From a checkpoint of a small mixture-of-experts model trained on Wikipedia.
Experts: 192 GELU neurons an expert, 4 picks a token, a softmax router.
Below are experts of layer 6 (counted from 0) of a mixture-of-experts language model. Rows are named router (the router's row for the expert), up (a neuron's input weights, with its number) and show model dimensions 0-191. Each number is 128 + 24 x the weight over its row's rms, rounded and kept within 0 to 255. Numbers have three digits each.
Before each expert's rows: a language model's description of what the expert responds to. This comes from a sample of Wikipedia text that the model never trained on.

# expert 5
Description: Nouns naming organizations and categories, especially sports and schools, such as Team, School, club, Film, Open, often in headings.
router:174141169126124107119123131123101098129154131144181144142156140140107148111073125103089161157080081140110126133141141118116163107124185084087076102113171142142122127100137144124150120106142130167162094126141107084107146139119142144140166120145093131124119142127161091105114140112150136145152115144140128103141146129145116089138090131087137088126117164159136113178120144167122122136137161117148124100122107094137099103119130159142138094156125122126104157140113094126149142117174072116107111095099099158159144175132111126135087160126129127129167136116149130122111079127108152172
up0:114152131138162137166149174120110096141163157136152094143140141100155143151129149118087167090101136115135110142135123141136178158162136148133103130148133124113129132139131133122147132119129128159103101184113126136137148155153127130120118098120163160126115126094136124110111154089092163098127098122138102118150108140173161114085157114113185149138149106128157140151143141166160118149145093134097116136112120109120086162093094149157063106124097160185128120128146082102134094090127153100156095136107110171136154118147109142132105124140129096123151090127134175131127132176140164166
up1:119165129119141139119167149107097119150131131139170161092122101088109127133149127128171170118143158125140109138116150085115157091140169071133098090173121161108135140129118143093151151096134141136142139147112166145118096103141116134097133118115138177135119120138162062139144123123109132111118146156099101143112163115118121110120090158155134096092179127152126142146131136140168103107137121166119105134099152100145117188098097157173148137122116151129141161128149119123097085124096165113059144106117131149161130148105128117116134132123109156128137158123132128102125163087164081119
up2:088114161106160126191148125146103176159120117158139189126140135122114147122111127143138145127102176119104134129122138121121132133133131078138216098139147170163111155137115157135072124115140135098164132165106116121117141121140094119131135161131132128155121125135122103149134133190092142112142127159159117135100080157165141103161108124151113162122130164127145135139117157098102091137127168078137142162147133082125126124121135117128140158105145137092066111137136111172155129104137124111118134131140155161108154135110143113097097158135151124113162118133137115138112128089099170156
up3:131142147158143162111131103108110098162135126163127154168154123138091133126113119148112119128142123154147126153101169142121152099085131139119141149092144155129125077128128150128147146126099092097114148130114152114143109105112115109149117109112156120111113156157091098151111165107110155138162111135122089124135145102167122160099142151124162148133109131116148175127143177154162130132152051107099119142088118146135156106099126114103123080121138161150133156149074102118154166123167122123098126113160142136140140084180121132138110120147144150102170185113170081102129106168133117158
up4:133148161123086125139137121136161109170074112165120184139135117177126138103130075176154118128164112178108126126137141172150133124120148115137119098077128125135115069143150143119121141090149101127119132122119117143141140125130115114112151099127122134089123106122116130163184118155149101116098109123126147106123144130149154097112129139119147151133137131112163113085088177153097121161135092154093143147142099135110188130105098135115148113103081099186159153138114102108137153062123145139130138143144128122102128143129168081085143096114114155135140130162126109151138118142163132143
up5:081136113154131100143126172150123143136063149132158111138114129111134160117155112117158115142101134083133115099095143138157107156150120133152124111105143140133145110172149133102098154139105145119118093127135150124166171159092146132160168135121165113132159116103151175141122167109085098123115104112154154169121143163154125122108130113112132159133136131123076133046129100117099112102196088063106149113140127136142150128095142115105076131108115127166119131133111139162127124161141155174132102125124134159149109145140094091096134124118158113129123129124123113100132153118120157147
up6:145136182120121131123147128126127125136088125124171113110125142137123070137134134129104093148107162111130140106176072121121111142142105140096119104144154110101092119100148130113154071083159083126157147090146134150166163132140141157131098153151090093100142116152120124121085135132164150118172138113126159114093111081113158110128135104092108168159107141105108150124064139145101142140097157146140154134132129125120145131140125116076128106108125125119127166147139091140139142114124126136162131150120171139103124148175111144156108155133118074085131097138102145107111150094171160127
up7:168132129075122114146179117187115111139102138105091123118160133108140098111130109157086153109094138171119158123126164090141121115090133122161094153136143108142145116125149107129129118127138094123108114151134122125135125127124087130135146119131155151127146099137144124065121126115102139097119152110126109126157111107132111080139144121180121109126129170116095113146106137145181125128096171128152139161152138136125166143133149122135112157144187123173134108130177125138134089092142114127135076133109129133128144085128080186096121160110153095126125176101158150157132151082140168107
up8:140169094119088150140167135120102120144127138158120179145144132076082098137103120108133152118096121142108083152118195100101175119125147098102155079150115121098095151109116128119157130100110161138115167154123159151136106063171147132145116161148125101139129135084128112145130145151146173075131102141091119113147133119131106120129158148117140138123146134160174146151109123144112160110143114077106132116123124071129122140129141098152136118121121157106144109136136096100109123153122156136124105135146095121172125163115125127109166154182140153100125086123126087130106108139122106118
up9:111116133099131122106154158112103111176147117132124114113121126135100143107102150122108146123065135134094124164197134132127162132167140106101182128102112105145161120158109119104147112117154081141128115124108168115163146155134132133093120119152123141128111146126140112102170124090097143132121122152151069127143092162148179145135102099120168168116172146118161089133131115150139129119180129153130142125133085099139089164125111084118144124132117133161100164112124127111173078134135111130089127146152109107148144144124135114107084112138129047134155101102124112137123130125141122162
up10:120160103130110092116113102108141080124140166135137109134147153090089137081122136119105178124117135164146149146159120139125150109137148125136149131136099120129139147104134119141153099129096107152135117134099146107127119147152176164110096081140125113145140118153122119090148138155156122152109127129120148132151086124113167125124114113120109171121153134163164123109191133172147104115147093109113148129106090120141095147047091168140129140132097122148126092082148147096120172140103098129078118129109119066141145170125109119162123160119116114129138162170151120106141134148159171148
up11:155113155134111117101124103123130095125184154153129133126156115108151122070129135126104139141077125096142114143128144119159135088099150141096174151148137117161118114136144149118114149138133112157116131138124115149113164082163092126098164099111097154153164123101110121118134154077126173120120117116076141112160098138147118151156109161113127141102196167126126139091140132085143134137112114150124153135133122085122108096150140135180119170138143173146141159126123159197174101112130135121134113159103126104104120092136104158129146151082121170106125143128106117121124100154136159132
up12:108150120118129108151127106151111098158128128154135097120131135176132144118106128104128152097155132115088141135110127131143136090162164106111134106170131113123158107141174099099185117103148135125170075128121147144128112109133133149120089094128112137153124125074135102067143143108155120120146084145139132080098123141124168147108117173149161094126077109161087128095115095162136112150140104127125131097090175129110102114163114153138161126121140112170136114107146088075153132084111114128111151110110113090176137134116162097110112094149132169142121099126119103111118147116107108136
up13:145129153157124141133148148082120118088141150110124061123168148202161137144182086119146155102100095183092118129149112142135127161144125114147101131135147109159154143097168132123117123137179112126101126084154148107159092160155132131131143133148120126101129116127131123106131081116180153135107124167166140109153113125134122123107125141138136088121115156127121120140121155146126131179171141198136130091133117092166127156113132131109152140139123158133148143158133099170154085160120135121094133107129100143099131104132111154123111157119138150120152142136136159144122113196126128139
up14:142110134079138132154118124082095099127134181116129095139138134125094108129126105118101178128119105147123115136140140145120151128156168107101134082144155175186114105121157132132142136112131106173158123123125128141185154105122098135065106106132109130132162117105133151137115119140153154151118080130113165144132078170147141136153176105139104129131182125128130149124072117161141115085127141141144123036144133099119103102104109101113147112165142131136131142111108109144127144136107115123076126130164117113109144154130135130108091103176137138142167136147136130133115083134121146132
up15:110128164154157129123168130093116130150150167143173128110140146120107085173123132115114169100105103113118128157131126130122172119139131090088122058134122148114092102092112110154175135118133130140137142098132132146104115066194138111100110144093158124137138111110134132099115133177165138097147097119146132141119140148163111131144152129148111124113124101112112138078123164141120143113115103132117112125140115131137149128140140101196149125176113098097124118111158073131135171150110116098107136125161117170111159144103096147129123126104140121123157127164100078141122137184125154100
up16:098142122119097096123100117119072147078151117114112151125127108104109091113124109070183130140092134092116141136124119125129130096151121111129141154134174146145099129118152160108134165052139113108107127139134094124125152104171108140104143130141096160097098142153112165165118152122135147086124099138112157124077092128138134149110123101107107163120149138150160118120095142142136099151103142141113125135112096136138118156064094159137115127106104162131099124130076118100141130117099157156169089109127132149096115153169112132160168089121113142117139130120150099174101124141152152127
up17:151142132134147103130166135125115145135157121150157154177107158128110122083144133095084154135124098139150073159115093138153125149093141096100118167134148118105113113106141097151107151124142119170124117143123139148114159108146098145149117142134108169099086134125135119106108120083088148126085150138162134137139151174116136114143160096111147142122164103148156147111102115105138142134148165087094149085127082126119135130142152135132135116105149195128117100152119125164146120140113145103084081118084145158099155131138109141102183121122119116088148102155130098155110172174112119103
up18:115167168121116108139133180154099159130067113098103148146111083092108134121150149090122128149131128133135111126137100144141103113090123090198127112088146196134131129147115149127118110082127076146137171100130137122098116154087103142137132166115140138112105120127128154151079134133131141127159118121094105114122121153119103086123092107078146116156150125113091122139088157113145153099140156113143120118102133121105125119125080080088136123143099121134076133135127085108174124141127154118146119119166131139112148094132157136149160160106108143123175100132161141129123125139136122160
up19:135150129120119116109138143106101101152124109144171178162159167143084136135079121131143131134150088128141127122114116164121156137086158110107157118164159180117124115105139128152161147136104115112127134139123147130122133119128096130104134097108169110130131147145126118156100132096155152125149131127080098143120116124118151101115123157125130123108054154170097113112141124165156137107152125149097097147123180149174128113115168143098175157151086096132144092153082130093108126174087080150116094098147114133140116099145143109150106113147124130098137126160118103132112100131071121162
up20:125107166140108134063149144133125081101097096149163090099133142160107146124101114102090120152118111099139145148117168148119127114113132111090119094097133090166124101149094132113109135133113104175136108101109159107120150143128163153126154163136125156116089160098166115087134139142108110164145093128127121129130110166166148171139119134093136142106124110089122126070110145129118144128176135165124122125106142117127110149130120094112157076110098113174134147145138114130144155124119123149129070109155078156155150142111162135112160128147127173150162143152108109124116107156149107169
up21:141129119143133135174142107136149054146121109129188088126127157097127164137136112137126141108097135146111107133109124150151133136156128116122193067099124110165098140163092103118114133125117103153111128145105116132151150139135113130157128131152105117154143122125148099108119115125109158140154127128135109137119087166131161108097121170146102120130156118091126143111153190147083115111137129103103103110159120120124118132118089103169166135110138100156103148126119129153111172061132123126136128144129103115140171180145128104111115202120168140152169101146127109164142110149093130147
up22:173144134145136123117125141088120166079146150136161123152137134098111106130045151119133135119127088142145089156157137109134128142146152109131110140149143076122109133115112098124135095159128119134092101094134150108131118104172123141103122146134108148144083134084137127118132133139158156134089145138175122115146157075109143106112143143157133099114102178149152152096158117133146157167147130153089098080123118103174162138123100163107085093095136129123141121114114138127120129162120174129101102136146144127111123125167107121155161141167103141146132109126119131119078087113188120122

# expert 9
Description: Descriptive adjectives, prefixes and first parts of compounds after a or the, such as non-, human, small, black, iron(bark).
router:113141185140106115145135137091110115119121107137171154113166148138138078124107121116096122152090114141122112155137128130155150123110137118086094111107162121120135096077132142139148125102178098155141103122163109092131130125134141149074114065116104136110181088137122089088124140167156158143140129107139093111129113102170142114177144105128155122120140159146116143117099126136177141167164136135123114101100088092163118109107117163159174121160104114146144151145117093102108098137098098160135106124111132105131138144156117108117123116103157171117138151161148093112124106107104110151
up5:129100158124128139154141147110120154150101145128133096105124118150103134156171089130135113136105128097140097145128101130159116108131146143129113107118116174110098149103114158083105132109132111140130117133108174131109090150168157164117129144149142079088136111110163129117137131067108136110121180138160102085148122140128109164168122141141117137138131150126093182135146123113120155110158140074133133139161126107159079117115083149145160112134115162113106164105193109145112093126150122105176138109148103127110120130133084184152156171108123159165118145098147116089120131112152121119
up6:116140177140131127110124152102134122126178153097149143130132121123104084119136102088125108161112085126142084139132127101110151101092105111106150114111163139159133114090145138116136129116134191130092119124158132159112122146146162135154139122116097092118130131149184122158071090178142113143126047158131140128131065125088135118169128139087144138141161106108152165117173117158114134121137141166092111124126121068111157096117117135083125119125123135163146118114128104094121096124125112100132152119143141128145139149127125115121115132163136136095144101134108129080143137103160166146
up7:125155114129120140095138102097115065117127140082099150112144155095134166122139143097124129122133120081164133149153134129149154117103130128141094119108118118178126091140130141137146095147200077142179128148128121087171131154176131121125114154140123148128153111100136101128127156147095148123157118160150104142132149124137156118081158150114132168125126133104127165112128122127096192139144077155130126111151113164153116170102176149131137133139112112141154174115119110153171102153109114141147118158124142165139126172114122102143119122103120122131141093124126152081143123191096142130
up8:126115154164102109136129103107100157090087114140124140130140135143130109155118162170138162107122129117164090143119183130154151120135151102138119131031156155103127131112163117117117125169091122135146122129142145166113097125155103116118145115165099097099103119150131092166138128108138130103136138107100147122123161103112138133138156134158116149163115122132171143109161130130128181089129151122192105135126131112128148093154108137148121113136135128113123107117192133126115172161109142135109104073178077159124152108117119139121154149140118145101154095103107124153127089131086115110
up9:123115101146152145114114168093122117128112106161138168165129162116125126180107121128124125133117107095154149153115135104124141123132164147085067147168145107173143136132128130133153121115135090097132111119117130111212128120110121149166118140171108108124160113103146134088111200096149140159125120129119143111112149123105157120117124133160115169153128139176140127117151141136101166127128140134137124112103090142127087101140153149113131143129124105133140110156094158122179095163143062135137108139078136169146136176090137136161147117093142163127123118091120141093119165121133140145
up10:118157109156105129132120099094085118126105160077128114094138141088089168164126143112161111127116090103136137171148146137126159102112150109165127122144134129082131103104120133143155102134152128158110120109100142131146146142139117122143085137110140154139122179129114112147161140174104121109120130095132109141163166108148114117071159137095145093104094130095083127132144108160166166106140180148092150112136108110154116120128148098128106080134144148127136143122118115089135097141139169112131138127119085073132121116172120154157156117146188119123161145096154108110123126172135107107
up11:128129149112092097136131132074084114112119109112172137135130156127112120092129121131152119116105138107171150138137150124137146131116129081123103086098139126139153114114121130123119154140142111102126138128091123107136141145184086123154084128105064095100125080113123122127226175162151111099117119148084086117142168097106130133123125145159139086130102096116105118107130140170144110157137094109140136141096116127110123167122138139141150131157097139127145146094135107140105128121087079114148158128116138168153130079100115096105112127129122083155126133113170138179126130111139127125
up12:122146179140144121128174125126140164127142121164122178128168156145131125161127115130151148104125171145137109148148111125123131089161112075101135115102113090118162142090128152092155108117120110128063130138122143133137137097162116136101118139115098116082144124114131095127084126122148126101119165174094090083138143108080112092183124130102107128132142085110155143087130092128124115138139169167103109149135084106103106119156099152173128133132136154116159080105165118137071124113119152136155094134133105130166146106132090139158143129110092125134140112127152105137128136104141136138
up13:140148089119107099101163158126096116118118122173149111140133118143131126093153138119105155131094136129144119121169117166133112104133139146124171185089190153169145107109130118150113132137182096097117115161130102129153128078114106126141079150166133144121148090087136136094117138140138154112160129156125128140158161106149114096148140144132150106101169122168129126128081138147144157098133096148140105147136105092126094139097054127180115132165114157122154105124132134088124125116155106120151137104140149144126139098121128151157125151073142126135127141133115156104153177163116103118
up14:105177151136087131125120142075136110102097129135086160101131135151108046157088085082149122109128179179109117131120109142138144155115156110134098145133176122123130143143124125124101125139133136149160098116101151125101107169141126156158139108125164158110165159091117126141146140116135144105134131122142114079120150126157130111153115125144113159117138160169147155120121101157146075159177144147115125100144165108111148117105185123135132126109110093122101091105142097144085124157138134108115125110107105115136122152103113069147119152113123106141144140146100104112086099112110114125
up15:116197143110116157158082107116103155102175141115145145129139098144108163101122127157096123118121117056150096142124115116144130130137129116067110151111118114129109166162126141134098116164125117138153112150127160147155102113109123114163148130155119140137131131148146095123175110126165125168141114102130155145138132149164175144134161127148130128102146118132140108122126117149133104167159109143147134122113179146131173169137133103111144121063142145097113143130159155206108126119091163096149123135176110106142126114133142116132093125113160111080155133117143110134109130103111074122
up16:107157141078126131162130115156128082136113123113085084103132099137119110110141098081137135166156058118142085125132192106122146125146148125126161125142159124185113123101120181125149105130125100151190135094115123134131130120171154145134106144140123147134140139126107124138169100143112107110137105147092115138088086163162156083123124161146111168132125163160111149119096110132139156122136142097110135151105120136174099147084075129110125124153121123121092144124117150112125125097107128132147126146146109127139133091144074131112111139124160135115126119136136168068125119128144111172
up17:098146147086111074112104143128096146129127111093097121121127102158117116142119136163116103136094101136179110137153166146150109082063108132187147127119150122156091092142161120103120118126158134110087117170156138118149139154171182140135159121134090134121142104106150117096131131142118112121143127124092129124174082135135156134121129176110127108125134141134120146119157139140123098139114074109128120131136128104138077104076105164118111148136117159133122135123133184105127063114114138129111115105159118144114139110144072122155120110087092116156107147096128118109134162127108150098
up18:107131121067121111107136112149113136150178126151159173142151147135141088145112131122148129165120134100121143117106123104158143108105114104156126144082115122111130098169129118117128081122127143125124117132108105164129193148128119125149163100175078120108130140089175109158135132138134147123147102136152077139116128136122189142138183123145118106102107141173111138101074142129158155129109139139119172101107129110120147126138125137164066146163114120138175117115167118137122088098099118088098130148131159117150145112114144072142136103122172139152134151117160114105125110092154114119
up19:125124161128124136119101166098125141126124090096124088139132167133116107166072116133119099139130078136123108109131175094111142060123131143117094123137119185125122065132116136145141097109154137107157119157139136136143141115166105127165172118129087135141139153113098091100117180122138134135148131125104108083132120148093178108148141147140112124123109145165127106105130146154092113118190098109120122123134180155112105128169127153123090189068106149124113138104089116123113097153152114113118085150115110150153110117115128121128125134112144106089143110123152118151114157146140126142
up20:144135177139120134114147148099141115094140122124178121114113150155057098166131105117094129118103126098133157158127169106115098096136119104143121127107187114112179116102138108165132168113132110133149118136133170112097164115158125155144151149121121136132109111144142130092130137118140127103104093109084106120088128071144136130150100125137156149140138141156085134120170158112184126168141127096108112139122092123095151133113117136137148133134120154074134083124149130095143104138101096131167143143116139095165124096147140167114141086130146094147122147164140140150065133137103139159
up21:137135161135174141140108135130124125120092146168128135128139109166106152118121142132162165082109141096100115166119122090101152099151154121130134089094156119189126130123125136094151112127142119109155114151122152196151097145143130128110171094166124112123141142151110115084155159133166147127141155129158123130146146142118133124138098139144145105142130113119111136089140146143058179122103144131158130126151135149123089116161107131109090119173138155111143104075199103130113156098148071104128101103155131119136152120157139125127137143089128136154140115121157132071115125145103166136
up22:111144137141145115150113131118144132151104166144119140136138163131143136146095084156134102149112103117133107134138180115161123120115105118160128088150120146137117109137137105131096140125121148133129121090153080115171160118120132111184151152134125138129100116074153152170151154111102149050158162102086110104145108104118127083098126133175128120131081116172099112131131138134125108148144148128097110092140143108114175100093143124169088112116108093197127112108140080127103103139161145124128140106108120101144139172135103149115132128077115132106119109125111130113139079125169149128
up23:100119157156142125142144136077131088125114108127181124167144152138133128087097119107125099149105134107102103126117129112132121086124124123095149117060129162134133120072150144134111141112172129125151149157154117116159089091159115106134120141138132113134073122098157123135109141127099152112118131122168158107140142120161150162126144156139112132086092126131151113127100139154135149110113130125130072155095158097131137153135078071094144190070121179091166156112132113122123103131092113107128090134114117129125113081143124130136179151098129127152118124135119135146148152099094114114
up24:136096168201131153127109102155113120091129140171123137115116176118116108127117102131142169109080104145119118130103162137132130131160159107128120135170148093121114145195112165109113162130103133118074114141137169114154092111157135142162095128124153120094068121117174129115186135124126118060146126079126121134172161135176108116106118118112101135091114125125145133104118163124139127081137147143120119127119149138115119123124106120128143124148124180157128142163126128123134093136175089151132108095132116115137131136144115141165116125143106127116139120142149106142073099154161130156
up25:110140141132099117174145121081145115112124157168127130141159114192103109097153149103115118136134093157126129145118110104145147112105122103172119127138130156137090119129118117106090110131136106138141121186153139133082137124138124139111128106090098125118141114148136106150152135139128161155081123152115134117126086095132163123133113134094136143137147102106125149100107089094141205131175087137112126085100103115124098146081140121108131157088130153113121121166101188116158144081129095122187145133100118082124132140122136141153129127128184146098107107159149131111117172149110113117
up26:156141158147125140130139117118109085128110133151118095136134132121122100100125142140098114141079103096140094126111161130142134135115106118103101168099133195113120133174135115133084114107136150132130127118105138158138152108149115123144042157128167096109144152117115145100140099116142123079112102161083131136111130096172117130131110199124132125109135176134105152136122129106173130141128119114087121130128112128159068189086115107140154103101137161114107168136141111135132167143133133121085135114121143128196134085132142151124149136109124140123137164120081140102109140135118094144
up27:081158174162133115104128109109081137077162142121151181124135127137152126134148136136143137161117125154144120147134147086124143103104098128141117094149103157105159104184104147186117097153158152122128126143114134139154178141126076173125123125114121115108165110153156120110112126128133138128137169181129123122145132104115120081167150121132135135127135125100136160119064154100107157132145134140144115127169178159114158130129182095129113161071115130139121084140161108099142138135136133107105145113114131147120135145111117121120113116128150087124151116164180085136145081136125108113

# expert 58
Description: Syllables with a, like ma, ba, al, An, La, inside or starting South Asian, Arabic and Turkish names, such as Jungle'ma'hal, Fat'ma'gül, 'Al'-Akheer.
router:114189160127081115120099193100092136101140124127185127121163153104132135076115109144111147144120096132122114160151141118146148150102147108156131138159135113144122109155136131101154111131147125166147116133105142156138140136113151135140100099133095151085146111126160096124121166122140176115147127113097123083077138108168127132138113152154140141094117148156126125148131178114149138109126170168083084127126116129165130115120145122110153110125087138100088139093134106157140095119114126105114088117118103109138175123172108104165121143118162125164163159119142132150115100176105112159
up0:154137128145137122121101113104114157099120150143164122076142131156099145165112133115104174157068142132123150112162123137209123131133115131154086089156159129154121154091138119087131165109186149110127147133117120142118157112100119125135108135129136116078174132110113127115106162163148122078082146114149091084099138125149114122110101123110122113074172111124124130159099122127149151145172149128128143132124108113116079124091132105122119091121127135124156143101110123105117138142156116139135118137111129143118145113132126098139049124123145150137108174125147147081119099150129120175
up1:156151119126113129096155113154110116120094135091147187121146100139112138090120148106108098137125145136121145161118157130121138158129139091120137122172123139141106144116115161107185135131134129113165120159153134111140136130185121117138088180126124133137110126144105141190104111147067157124139151117133106098096113148152160102180072148138131111132086175132134148130138080102120102115173102150113162117117127101142159149113120126124092097170130109155108112094143165165121115136132160132102122149098155136140113182096117158131116150092135119137157169094139103135138102162155130130
up2:202110146134098109104118104140138106101088136147124131147119116153122101108122130105136107127104120108156123122126188067155147107141150131071112121131123158137104096155161121109167142142205142140127122092112125130136100143118103132136146111120117127106118113122121141135121167132084102115125139142123141108098087132110162117110162083144090104111125153122121120144103144103066122150131143143159126083120138118150162158132125138098116072135132197153105086118156132122186118159118121128119117152123087065118151116135098110144128136125132096135121106128148107096104124111136172133
up3:175130156089170136144136113088104160151130141108195137151123137112142135173113084183134129115131170132118129135193119193109132123149099103159144117105146123109145125114117114102100112124147134135142131121079152156154124119114163135164130149180132127099143177135135106138153102125128137143126127161108139109144110093157095142095093140120181132105167120109146145127128133123141127129117127127126137132164125112149120146138153121149131166089149137158151113158140110145173118093120118091082084136087109122129169128130109102129118097170102148119153118146109126124158062147158150136
up4:122114082100160127130143119091151146121136133110182122151120144181166118156098087123111165112147139101138116107164173108127105158123090090138092125112128086162113148158103114161129134108114107111120116137159125175116198159119108170149137116100126145121138098163153127145108146106126138097141104120111162151137131150136150137156133154143127097122094083136114153095146107174134150105135109129161099130153123108112135117107125120115155134121113134141154134163134133132113163134123070137149126154153093137175158161104102141168133146128152126156155069144165117137142088077112150142
up5:114182135101143172131113129115081167132162118108108124142141139092115139118117142127157107149137132119128117151155134140122109129076139132062103147132124146116140156145145147090116117104108108148139111131105095158149133126110128172129141113122060146087167128120139090121149132094127110141137108174126179127083194096140169170144083141153159122133138134141130146090094139175126117108118145119149133117153154129134154107146088150156154139166124169148113116138169125163104127089100140160131106151079113137162127118142103165153136137095146109113171132138104125117133122118153110168
up6:124170110092103115105168149146111115178111120164129095097118124170128167116136138132128132161110139160107119156181076131161118117141147109120127122187150117147136130111134145052128130095135127152133128156094117133117109141129129153097122156118143077092154106143151139116130104130141131154097135132140135132107100132146163113141141155107144137134113122153121140133102143138054150099098137129144113082109122153145111099127156173150087123122119144107132133157097168119143090049073153123142086113088118121153151124101134144145073127123123118131126109142101155109127126128141118163
up7:157143087116098111189181149138148156129086110124158113111132114157120120097127172129159158105121186103120127165116122126146156131121160100110138160145155106127140121144132149132141116089148115131158112122174150121088140151151116135116154113097156105126163084157131101132176132127124146142142176163126136194110143104141119090156121125123172160130134131144107133152146084102161120138128103088174115093144147123134124114129133109133149134161146112097094095117115117126108134084119168127137146108163147079125131094152093131114079119103147117133144122062123144102127101123144120112
up8:134144163110129102149120155123157166118124099078140162134148141126137133142139088144113190141128097097145118140092087145139087133131095122128121087140147120132099137121112132108144178117099125127118064168154143167111112125146109166097140097140124112157106116097151089127148125126133117126118142170115177087117145123169110116140140159143143165131154127087151129111121140134101110209112124134112131117111125129121153135129119132148142096077127164137187145131174127110162140107145140140154113165094124160144165144132162173115123097125164125129137113115127073120164165130141142110
up9:091104121115085092098146106125168162164087160155137121136134162125158118136074118162085170157130107141119164156132094139143143126124133117110117113098161139149146158112127125108134154097111116096133113138127092084138147138146172140103122144103129094105147117147100129110141087144124117131074084120134131118158079108156128178100128113130115162104111146140124167106120189089149092142153150129118082125117173158121096123138120149133126137138144081106177149114119124144081152113120109076089087090126121119121125128105163115118117146134144118139111129128138116148152133155111156096
up10:139134178146116113161123072128043138125134139125121126154130173102086078129136148140142137103117168106141113125149099118150132123152142113134175090161155138127132140122153159106148099135117134168135146107152099103134158118106088138144135154136149158135138110156139145155124090172129119109093132099128107108135152106134124127118100118132167051143162130147122129111154119145106109144104147103151157090154091099142166134122085138124133146158157147150132126110155154127113100139106159130078130205110133116141147135119125130185129142116148135112169129118106116127100124172144119097
up11:102171124161127137171142137099142113140136108146143142137164095160101136108090137133149111180127097120098131126148087126104133116140097122136142152119127119155150127146117108152144144148118090149132079123186113117131137086101148155122156116125147155081128101104128130166133144133099132114126116149120104076121168150162173156121121110135179129098131183129148133183132179140098161138150099123135151127110136144131161120107088122159157149079144130122158137143138117168115099110115147149157100157108154124092144115128136127151105092122134125088167160110089086168110119133177124108
up12:148119173134161070108117099155146141124155088143075143139147151116161175111121114138105170136111161132121143137110101111116141122129109133071119133112120180117109132105127097095101171128139129143103126142120105120140145123140140135124131130111139157128155103158114141114103112108140172117101088112151124110130099151119089134131152138114130157132107128089148122107109165118098179104146128122116118145057154134126105108144140143102115116121127147121121138083100130102177110085132086151094118109160046155137119112120116153127132109101186149099151119117178116105140158144088145116
up13:142176122110118113080136146141130106104150108125142128150125158122118128117131114131148165168075088129100116131112133124126138124139172117135120123158133182138123102139178132158100164136098127123103096117106141103149162113126097144116132123134141145097124147119151137095109148118197154115127115156126178134140110098146166083136116116114147161154099169109130121153107104132154137183122132121145119113072085138110143120097161113147136126117065130094152181087160104133121116122128129123162114120109102112191127150164110125141155135123158152113130135153109091180107147176113132145
up14:153123097112140127115139159151136105145114112161146078146148124089141117191111129083098162171102091102133108119123161153120132124096129141135142133117095132154080151125118149127148121098117075101091106153142082156121156115135132151111133124145150104129135108135138108135170124126123129111095141120151133115132093146180145144074125111161105196115113102095132109128105109137128151118135087133105143131110133126129136181123134123125142097098124120147190140110172116120166131113097150117150155108159115144129122151131079148100093124140181140166135113145121116104083095114084107167
up15:124082136162111129151085121072086122096131167085125094128129141087123138117115122141110143154151052138132144131089104142119121120074143097123127103140147084140104122133120153128132143140130106096083128127105134149129139157108127152138148092128129093119183092093081083148121158175126159125154144149118166119164132159169113128101148144142134105099101142174101144125089122114157123144129138113156137106098137123124112161119107144130098123117103172148131129100142116112171164174135110103167153147129143143104158129108127114121158130084133082140151117157095135132143153156122125144
up16:101143150110124090105143164120142165121125126101141124152141109125114124112122157112133107132100119067132184123133088101141157089158155121139097107114138160110106142120160166154080132105178116185105090107134066090080117150118127135090150144113129128135118099153182138171153113119109166148152151116129154181118069147121132125132138133126125178123119145127121160145102099113108131101145182119142131105146107124137158136115134097142127142120137130099107115139118151097144103121069147120111139132102133109091115190144103148143147160123176133145154120126111102100132131144123137129
up17:105144128134135119112082083126117093088155144114123067131145131173105145130119152086116173104123120153122116105146184093146139139138157137142118103145134133092109096122154084137109148089144124160132138145100089084157150119090120124121117099141127102120137150085168128114104074153157178149107122123149137069157124095119133124173095140117136123097094144136106130136117121123124095130143161097156115118106104110133092119104090156139119105132187113139123155143122116108136128117114101137137125138157129145155131086145136146112116157106180090101120105079081164119136099107128139119
up18:109161107093124132172142154105108135114091125113138102118133122127148111124156163128096124162151168143174159152136130130146103085143137128122119138109137120145154152140136132151140118107148091090113126103169139138114101146119129114070157109143143159084106117137127095096105152103112090080117154133164056121151072147181152134121147114127161124105135098148103126123127143153125101147170124077137105139147139105165151131091118087140141123130140150126123097124149114113121079124110099110141147110202120107107126125092132117093158121100135128126149162160091165141141162127144106102
up19:114108116181135126144140149131118145112118144134141177163145120148092162151101078123135137152129135141143097124122132131117158109103105110119141111171122150115168122118099131144174173131136163113076118147133135110132124142131099128129087123124130084074182126096082112181122079137085155125127097087134113101164110145165116098168112107119148157123110146109136122097173150096132118109094118118116109132096144126118160139120116096144122172146102107127086135123126126117130134094122146104114095076159116102140130140126068102159139125180105154084134128144132128091123113125171127111
up20:178131161164129152096111134094141141122118106156109132151128138123095137164128145130138133160092100106125111109126109133128127107105135115145138130137166115130116140110107151095150132165133114111113094124194105133095138146115136166146153127106096143121136098126172109154183172160096168114110126127127139115123096084176158140139145138112146130084135115123118164145076094177152106183120163114122146104087109125081124135098126072141112102132122147127153120132187135142170118118132145141165144186098123121132136094140102142113152146113128172122128112086109140106091154150152127126
up21:097133123164125100140129151105135114133144138145136139139106135121120099099135149148100095144112143126151133144106165132131106129119149118028107070090142124151136147150121110141124091106125120180080157103094123125130133116105163131165142135074161146142114109089139115119124146152112119103121137158111157097082135124136165142106192096101133159136112131112125121130136120109154117117143146092131101165139130091097138142152094149186118158112098144155160147145163095100089126119100128107114123089162150154094171142113133130105127164130126127108150082117110115108163090128137155129
up22:109144119120135098104115145120109065099139156144128144153144126158158098121137151102171124139143133106119151185110138123113156097127138128093127092122128160148117087156117129143125119121124164116095134111135154161136122085112097116117143118187128104092102143160157119136109200111150116180153170140094135092105136115148112102178161147062140123141150124134075133122103138123182107148130145128105096114135120127123165109143069116157158097115149163122140148103126129156124100119150145194125099125148107119126124114129118167128125147118124112136155159138111107131151125121172107128